{"num_hidden_layers": 12, "hidden_size": 256, "n_experts": 64, "experts_per_token": 4, "d_expert": 32, "d_shared_expert": 192, "hidden_act": "squared_relu", "moe_layers": [0, 1, 2, 3, 4, 5, 6, 7, 8, 9, 10, 11], "router_score": "softmax", "normalize_top_k": true, "routed_scale": 1.0, "balance_loss": 0.000231, "balance_bias": true, "router_logit_norm": 1.0, "n_groups": 8, "groups_per_token": 2, "init_std_router": 0.0155, "lr_router": 0.00207, "num_attention_heads": 4, "num_key_value_heads": 4, "head_dim": 64, "vocab_size": 12846, "norm": "rmsnorm", "norm_place": "pre", "norm_eps": 1e-06, "positions": "rope", "rope_theta": 10000.0, "rope_fraction": 0.5, "qk_norm": true, "attn_scale": 0.17, "tie_word_embeddings": false, "parallel_block": false, "extras": ["capped logits"], "init": "normal", "init_std_qkv": 0.0312, "init_std_o": 0.00636, "init_std_up": 0.0312, "init_std_down": 0.00318, "optimizer": "soap_variant", "learning_rate": 0.00656, "lr_mult_qkv": 0.5, "beta1": 0.95, "beta2": 0.99, "lr_head": 0.015, "max_grad_norm": 0.5, "warmup_steps": 107, "schedule": "wsd", "decay_fraction": 0.499, "decay_shape": "linear", "final_lr_fraction": 0.0, "batch_tokens": 32768, "max_seq_len": 768, "doc_mask": true, "train_tokens": 215400000, "max_steps": 6574, "dataset": "wikipedia_en"}
Below are experts of layer 3 (counted from 0) of a mixture-of-experts language model. Rows are named router (the router's row for the expert), up (a neuron's input weights, with its number), down (a neuron's output weights, with its number) and show model dimensions 0-255. Each number is 500 + 40 x the weight over its row's rms, rounded and kept within 0 to 999. Numbers have three digits each.
Before each expert's rows: "comes before" lists some tokens at least twice as common just after its tokens as in all text; "mostly gets" lists some tokens that are sent to it at least half of the time. This comes from a sample of Wikipedia text that the model never trained on. Tokens count by the router's weight.

# expert 3
comes before: "-", "|", "\n", "The", "In", "=="
mostly gets: "\n", " the", " Class:"
router:463455530444549483534520450546558438540468532459560511527528449431537501442477514555557473462527573452460461545527541490524459531505549518541554463559453535475460553548526455535463463459520489507530539470458512553517561459438560531447553456524426505450468468501532469528582473540469465490479475541469465443475519544514444559545442543536453455456452481486508446484450477493541538421507444439447476474542520453476540516442446474486510513540510457519486543456498524532450567499484467534442506487436545539495447532514457462486533550538486562490557533501536493466479452543449460540483528534561561548540475473504528502465460550448459414552550452534563488449497529568546490561454550457488501504449563476483486521484450460546502576492478442464445556473525542523471537453459467
up0:470507513502439527546449431447467516518569478517515593564492528484465511496508478448507471470433529407447558510530521466408495562521516503475487500498464480563480427523479459460484453507525544530480483477523436513487456487432469486526527520536506481481472519454457477541507545542441465495463536507514487532453532550560477459528470538585504529535456529486493481474503481470508524447574489474473536542543548462458544492451489478479528460531478529513495625574472570600584539505519421455487498558503480490526485585491511439475506489490536477413472562522590467501555422517494475510517571509520455540567525503532539498442484515506481495509523497468533557480463469511534420536490483460483442555472523520576426554514503447536515468440481491520404478537460557437523560450454478
down0:517438408493487479499469529484485477481461571535512383458451522463494466521521552565499503483473492439496575521527435438469568489493467528460415504547511499496488477533513551482521544506475525509539448511445447479524556541638513491487477528506490538470421468487506480396467430430553476429491569526496562453542471461444567490503564468513480458499448434510489513493538442507510546557512473573444435505554454569509470497503515546457413484475501544518506513466534465461416536504566540557515513570501497526429549552503391483464503495479426501485503475454487490499500571506438553460498447489520570471504550532456526482496520538431518458519481482490493510554441462450520504493495515477443512540459569473547530486514503497440504447494524511518493475468561459509486510505480465
up1:456447496496555409484520476506457527503549574411508487496514536433545458499557491525525504526434479518512501512463537518477498530555513540593449543587548534514525442519537476487495475491487534514533468585456509575515548538605576494503570393467480448506503528533586429519466529500506514471472493558474528458452508487536454486511515488525421453455412511475544478471488495488507519454500469519527485426586450555508539531486562450510532442543543459561468511502509505485514478579509507521499481538568513480481526506482495548528551562501487525466561538499558561393476515454473527531429523522470510501490529407510498431417485536493577504502560484608531489448436492530487491478537469506500487493502496554545558515536465511500490491493463498465483549542503465499539528504568437
down1:491514498554515480501474482436451496503478436488470403528474481507571504456497528469526475501501478462495523554479502496508489489415495523487523469551504515500506506480467493506484487528533498515535427481462526455474500515447485495430424544559536429476558507465476494518486557484403501500449494534482524513453477541551526606475513470467467482501522464520471525509476498551485497527486477494538506487515602480463509504527507516523497452461529506538608611530556488416456492450572456489451494516555497518458532463497403454439430474551508435476523510530507438605489457491502532495478554558434515466605506581496520543488516542455498516486505515505489503491430535495442558423454486503566445601444491565451535540565537554560544439498491545511486473502572518559483481507413537
up2:514436500501509481507481449492502528529556493516464516532459514492542571520464522498583511465488472503548491547479543482525517501458558407513505482562471555496504511573523491512376509485479518448512519526412520522497567526418595489508502446452424505528501515538473526555510552538427559505488529505470552415499512528517511560422499549536514440476526501502518514500446488455437488488515468512450494525456499515502545482473473452492513449520546461537502532520496526521536515468490425485441522539523501514484487453458517436489469509516529576487493543507540486453513484487502541509459500597520540532460458440547505552564548511439453508482510474532550439434489535454506493534518540424533448469557509537459429499540440464561459402474503420561524665485539457458512562492526534
down2:589597479423394545540516557471508430467444502468515483455419473535423472577506484436565548475543484500614579537524498480522425418609471472432530514524481514434505524466511514528490442569500489524550555546521522505522517468525509419497538540495499480523494520482524514432547472531448453523502465506471469589448522495467558528424456454392486540436521472463482502531504463510538519463428567490545482500514523466517491483530517484456453464481461522449451463531429457495543511529435514485507427454497462545534480518537495500468482403540498505528509471518442545556517508486505532500519526469483537471503583515470471539511510524587497568551436526478497468486440473483510528513425485486469524486538492508470484501524489473508556553515515525531526458518490495485555476529490470
up3:515484549473540489490526494548476513532544530494564505534517552424593563456441519495510562498525484528547421481513454456548484481479524498497436638498442566538487515588468502557509440468473520522466497484456505546454448420444544494504592533482427596450494478506507482442467477474534496513542454513537587558492522453509491477516566514572465484450544463455519484477419506504519474458483481513448553495550459533425498539531450518559506487525496490532436599535480564525509495539542491540473529467493525454443468532506541433490552479479510521535522544573570536463448466562485476479482473519524494533521480429458505520406513558469528490461519414485506490419473496509570448520468518469483496527500507461511541532510463500495512511407482505452429531491505463506488510557499546
down3:545469497475536542490468467477509490473476583479477501495479558498494579562549499527449468444481413570462474511470438464503425450573478485432586469481518491518491441511435573504549480491531419495455517456459505531461560494558507563492499516465528493504480515447482473534534510535475502436517473530481461493480492505469502490493506526486492475478437546458541534554545461543528510475500534509504500538551425549518551536494561536504604547514479586502536477481412498461413516528479450499564505418522575499452600538543531511484490458492448434469475476467540519513522493522496528536436501419501542582543532537444480533553524577503497530493547484516498497532554439498552531495478468510537465491570520472500527528584524433520465521537490532428514565507429468460551505450510404
up4:506444489450521520534407532534592433537434520487480512522523465486545468486426510565503539476485517543560484559487472448506495536505478485466490536573466518504457543512527463515472496516533474517540451486490509441504602467457497519494589451534448523546456489503536466524473440505457536504457461480464570511503434524451492533536524479490472502456492463451520529481469487470546466512487491480444495413519550440465485473390507467494461473488436502536462545542451426451546474498527452474485508468569474463509511560481514491544526472553541485509557565440528518428484446554498435505428580528583564475508513506515493558414456593578525487516440453488495486445424472492544471492466528513478540500497617519485513436521494554547483445473511442503418518549503522455504515460521494
down4:565463492494487451464520560485464485520506440507482479504466512536599511475437539543553495495467489470526457504411523507438558459533512464478455502557556372493532508492457477512526453497491516484515515483473526547434484464503510428469449516440539522499493489481492475474531559504503539578513507565469520520453460500488528523518518508545471475505467499538528528487471479460492557482473553477543516495464553540430535481490472435436496496554482477406460468505572536524566500437490448479466498519572581492538543542531468500470553385540454414565416513493494429553558542478532520472544539472529393483461546462528474534470482532508502538560492493509537474565583534519527530502478482456561421440507511418485503401487463546494497502431552552513511509497521556470529442536480522
up5:459473494466529496535498469553447469497511569504513482494523426508532474464503485470520522450428452562495504449523489489489452498408595540558514498500507449537508467539524438497467430529459532521468512507430541407466408446408497432520562455491524509465494485433566576459482553467440574541430522428493547534533520474506494576556485531480453486473481584533533553510514475479514445465441500542428426524489530409486511560449461510494446475522546576494536562510513486503468554448513558514499451491513466467562458519553415496525450520534492498528502528645527460523497497480513501526472503564532507518516495414531491459435466568514487444485495506514513514451481519518510556543478494514472482497494488553483523431537489460474511525506479435538477568494465520469552500486529518
down5:544481508469535489480462502526588500504453434513505535527471520493463618419502540544524506557479512517542520541493517499467543503555508488487489422510545479434564494456514530477505491490472457575458476487507529522528494457555511482547529475566567520539388457507504512442466582505546487505475499548541411513491521507487465444460487570574448578429506524446504579497562501534545455490524490466489556605464463474540510473547508513436512522542431575492433526532508512505485527493560519523453535499495473584509518529524515485477463505514505497443573477532470549494489531491555516498521497510520447430499496508500536539452496470523445434518476511490490418498397537490436461405431502505503470490558496543498537472454549514576531494534461478504520460460569487503575445485465591
up6:502457557520561412482505452546469508573504509455499493524523435531530549528473626477506484495469468467610552499526562503501541505467551493517506499531529490492493499478478516477561515477446471510509530473494443506521599450479509468482520496545445439484480582393479480504483484464459517516502455560562510513558506477586493439501622502507519512438448424500447520413447490576443443488509518483485463501527477484487556442472554500561551445493505535503461539514456490484458471439434495469476519559455485558504494558495464504490511517494525538471543482545489502503561482500472503568565487503455489514466501435453463464481510469462460486510567566520498579488535538525483538550428506494489528481522594532506517487462501521492461461494514514415454562462531568483489524430487605
down6:522538474471527528480463528471544497539503484570560509501517446538457463441508562565524540514467440603523509588432521577481546582531487511442450470529508444512473521526447510516501569562492504487513486504487481503520526464460476519518490536480518508450464525477538534460544493540414487497509507515406485442493432506513548550517500541515405559552508543575491513544559476476509541486443495505520516463480502501449473485518439488483548578510464459460556507444486422447481537519506477528521550444537530542533482498474505464493503486539484559411497505465565478556477528534498583446509436495509515472506423421459547538537551510495524468500562458553492464529566438489601426509589538495475521479527476437465481463544469398465513511467537500505489513454481489472488540512521387
up7:545469534480517545529531463503529456509566484510458419504497464449553473495463427502509449534535536429490486586508483486553497406548500466483520482480474537492501561554518526446428448477400523459466502394454504497510485513569500517474564498503434485527560495482521530531490408515544455497489552500473523458520469462489470475485539461549451539487470458531523428470470480412526427489444430515499511435442504443564539439472524478552494448486555496532559530471519537535474527523501543576549491488550553535518530436470402501538474533540527498459534549496542462455592552436475429442529441509470486485502525503509464528504508493511510479487512496477489477468470513506497520496523559488520477556542529470490434468462393481503501545425501511488435565398462523551495555559511490
down7:552530504590554484456525540523468532507558483448506483473429519500536535482522525560503561487510386560475522453483534481458430522508470496495463507460525468526494535544498503473559537565531472519502531483540556398480447521478528480521521470482453510518552538490563571524484495574520520549508474562526537590447596423529464492437459482518498581496531570575534532488490503530493509510458470511542513512488540519511517532545477502477455565470484468596502439449501518545505474502519465504501422526501495471545512497591461403470451515487521528453415475485482555519582470493537528548493483503500514514452396524492475542461492522496528425511494485509487497485472510473444452449549537453536477466567439614460518565474458494532430482488448493528517517548464465464507501558483578
up8:483488522444547435518513525480569468589422518510516498517434474554508538528490596482544470495499417515509562531547457479525470496478500499533463512501522526451509552514473496443510470518464541592459427462485506514392504495525536477534491503544545510509448522484504434506492512491506540489440482600560492459446481434552516538547576519513492531465497451425439482433526463549512457483462489412448500520511483460472465471443532503520551459544560507535416472540442473548462533492491474594550514540510496515518505482550527522489481593499485463442553501567506472454513565427538510514512586508481562519524499441546539513477438539493542463497536499558524491609461506491564479467416488486445539543554524498517541451523495532500501532435522534517517564505510491537576529513549527
down8:531467507563512454459520586445476503534575530516503596510542478527475524459446569526449420523551521568533473462462511530487529527473455537503528481468462581604455426498385471545495479521439453529483553485519498487472555465481472440478495509534511469518519462502537448531503515527521523545532511501487478487487496499544480492486512472479499468458488582510528478499519511483516486538503449590501570496519507467504499502546559522560496510433440561495522436487521511555484521505524498454542479509529550404511459582537475482538524504476462502497485524543587540596498394501449464491517473488454549493564480581468526535488570422496584506573501517424473448541478466429487504528574537452516529458492450479509554553482553479486598493451508549544525499490508522503426502533480504
up9:540530520495506505526591448491492519468534622525446445471476445572509468492400491501550573533519501502518452492482537573498557487480452479448502507470508479501552502513482533515530550439527500491535484511498543477494497494496497477499469502547473363507437548534442479472447484442478472462481431539474491528477464504514490600514518499486509515543523552518431543530526525450526540496485507459518541500529546518499464489529511480446508471471515456457561443526509510496463565514530505468506441499496453497551464482529592481467501536548445571520434421507514534503501575624445516373510511540500530446469517599467506521538513517511509496539475459472525508494511529498540541517493490551506501490565489464420542555537427448460421567388541491456478502489513449487560509538517547
down9:444556491502528497483487472483509421478515523537581505526449564499556509510528445486557499576498386495519508463447471500524464539452502535489492480531472479496528497483441520501436481447462482445445545505468479488479555520555485457418506504452502539503481483495477531580603535521478484538560526456566469477512493447535471451506461500509493552436524440544538480499531432588485553440518535521487469465484534502469415501597553533493466536558495561486560549480466530499550506462482499505462575505513591470499494496561477475552566523468520481505576537482481484430602459514533503476443487560426508437482524496493463570431524498520457470513488518518448484481566554472511560551489530567468456537499512573513471448465452545478492478497484447497529521462544514448422456477582540
up10:534468477487453450531530403506566493470401524541447556524517477431521494522484480523557471490525501514453547565434533541467452505493532569474522504542474571512502496536497455432533444480485513549614552444457498505468533533551592478572568462608485477499434465533489477518517492577484468516482532487504537473506455481525445564461474460495501468446480521440547505492459452531508463487539511416486506448499552432475540557487469455491442520578552455540508531515475477523509560530474409469531416504568463496495580503471446500571465518505500510561569548496547480402421466458483550480451519538455537535487484540506496541480496499419472517495540544546497484509469506506554538500475490457443468468466570509486492455489505510511442523486498511515474503487501566510480558425495504
down10:485498448518465543439477530496545473488544495505494509481503485519548481449531516482481543442454423461495571486565545418456462573524490500526498504555523525492504520475480506508538476548467508495537500507492480523547497527485465528551454449536551549549520463472514515517491534552450545532539454462472453453482439547552471503530489543504500502491475534556518472494515456488521539513491573461552398553539489480493432397554511431505493507420503521514502539568560575464463430513465546441489526441446525415428520468514491440550558407477500460529421472393514464405457534515602462452516493490580489456478529524522513504490514538522515576488543539426521494481429544571506480518532485488491433471454526499507541504513407482554494523558523444524491491473518580481472496485556480
up11:461502512502529500506496510440491443505453556510508468455466522492476542456480446500540513447450520471456541528539582536548485469473588498481533573571478517489551530474515457497533498479452403611499476474519500469448545507515592486474548501564425448475519520498552540526464547589432423502464451568464509474521528498531442509496534538500451530496468472447458505504507540505496522541487398509493503468420495500506567460498486527496546512496525424429445551470445480487495561483564475559458541567550558451487421473482518472519524564462529493519527500453529521489502469506530472514507519509497506553510486553442441547532473578488538497515555539514525562448518465462507516469489558496454494488445539450487448463519470492568528511471555534520407504534544586426559585547485536
down11:459515443550549447548580486556545457520465527495494468484549473461447606497458446477499513479447494479498434448499403516473428516539449433494562547483494606451518513480602532511467475491544494484506530491489515521460499515507531516468548512464535564465454523454515500496470479496471601414463490534508460445474446466399528494501530538552511501464482522503401509531468459500529424469545553473514536489480621493504568518530515537446512544512510500483499495487447479477520572465490585471547478468476522565397514425499519481427512477458463479508534512455525484486540415510498458465529475535456455464530467516566572519465554493463500481524483448484500526506553419473452496545438486506450525516502485458488525439493471481522485508497527408506525531506501471486503493434559544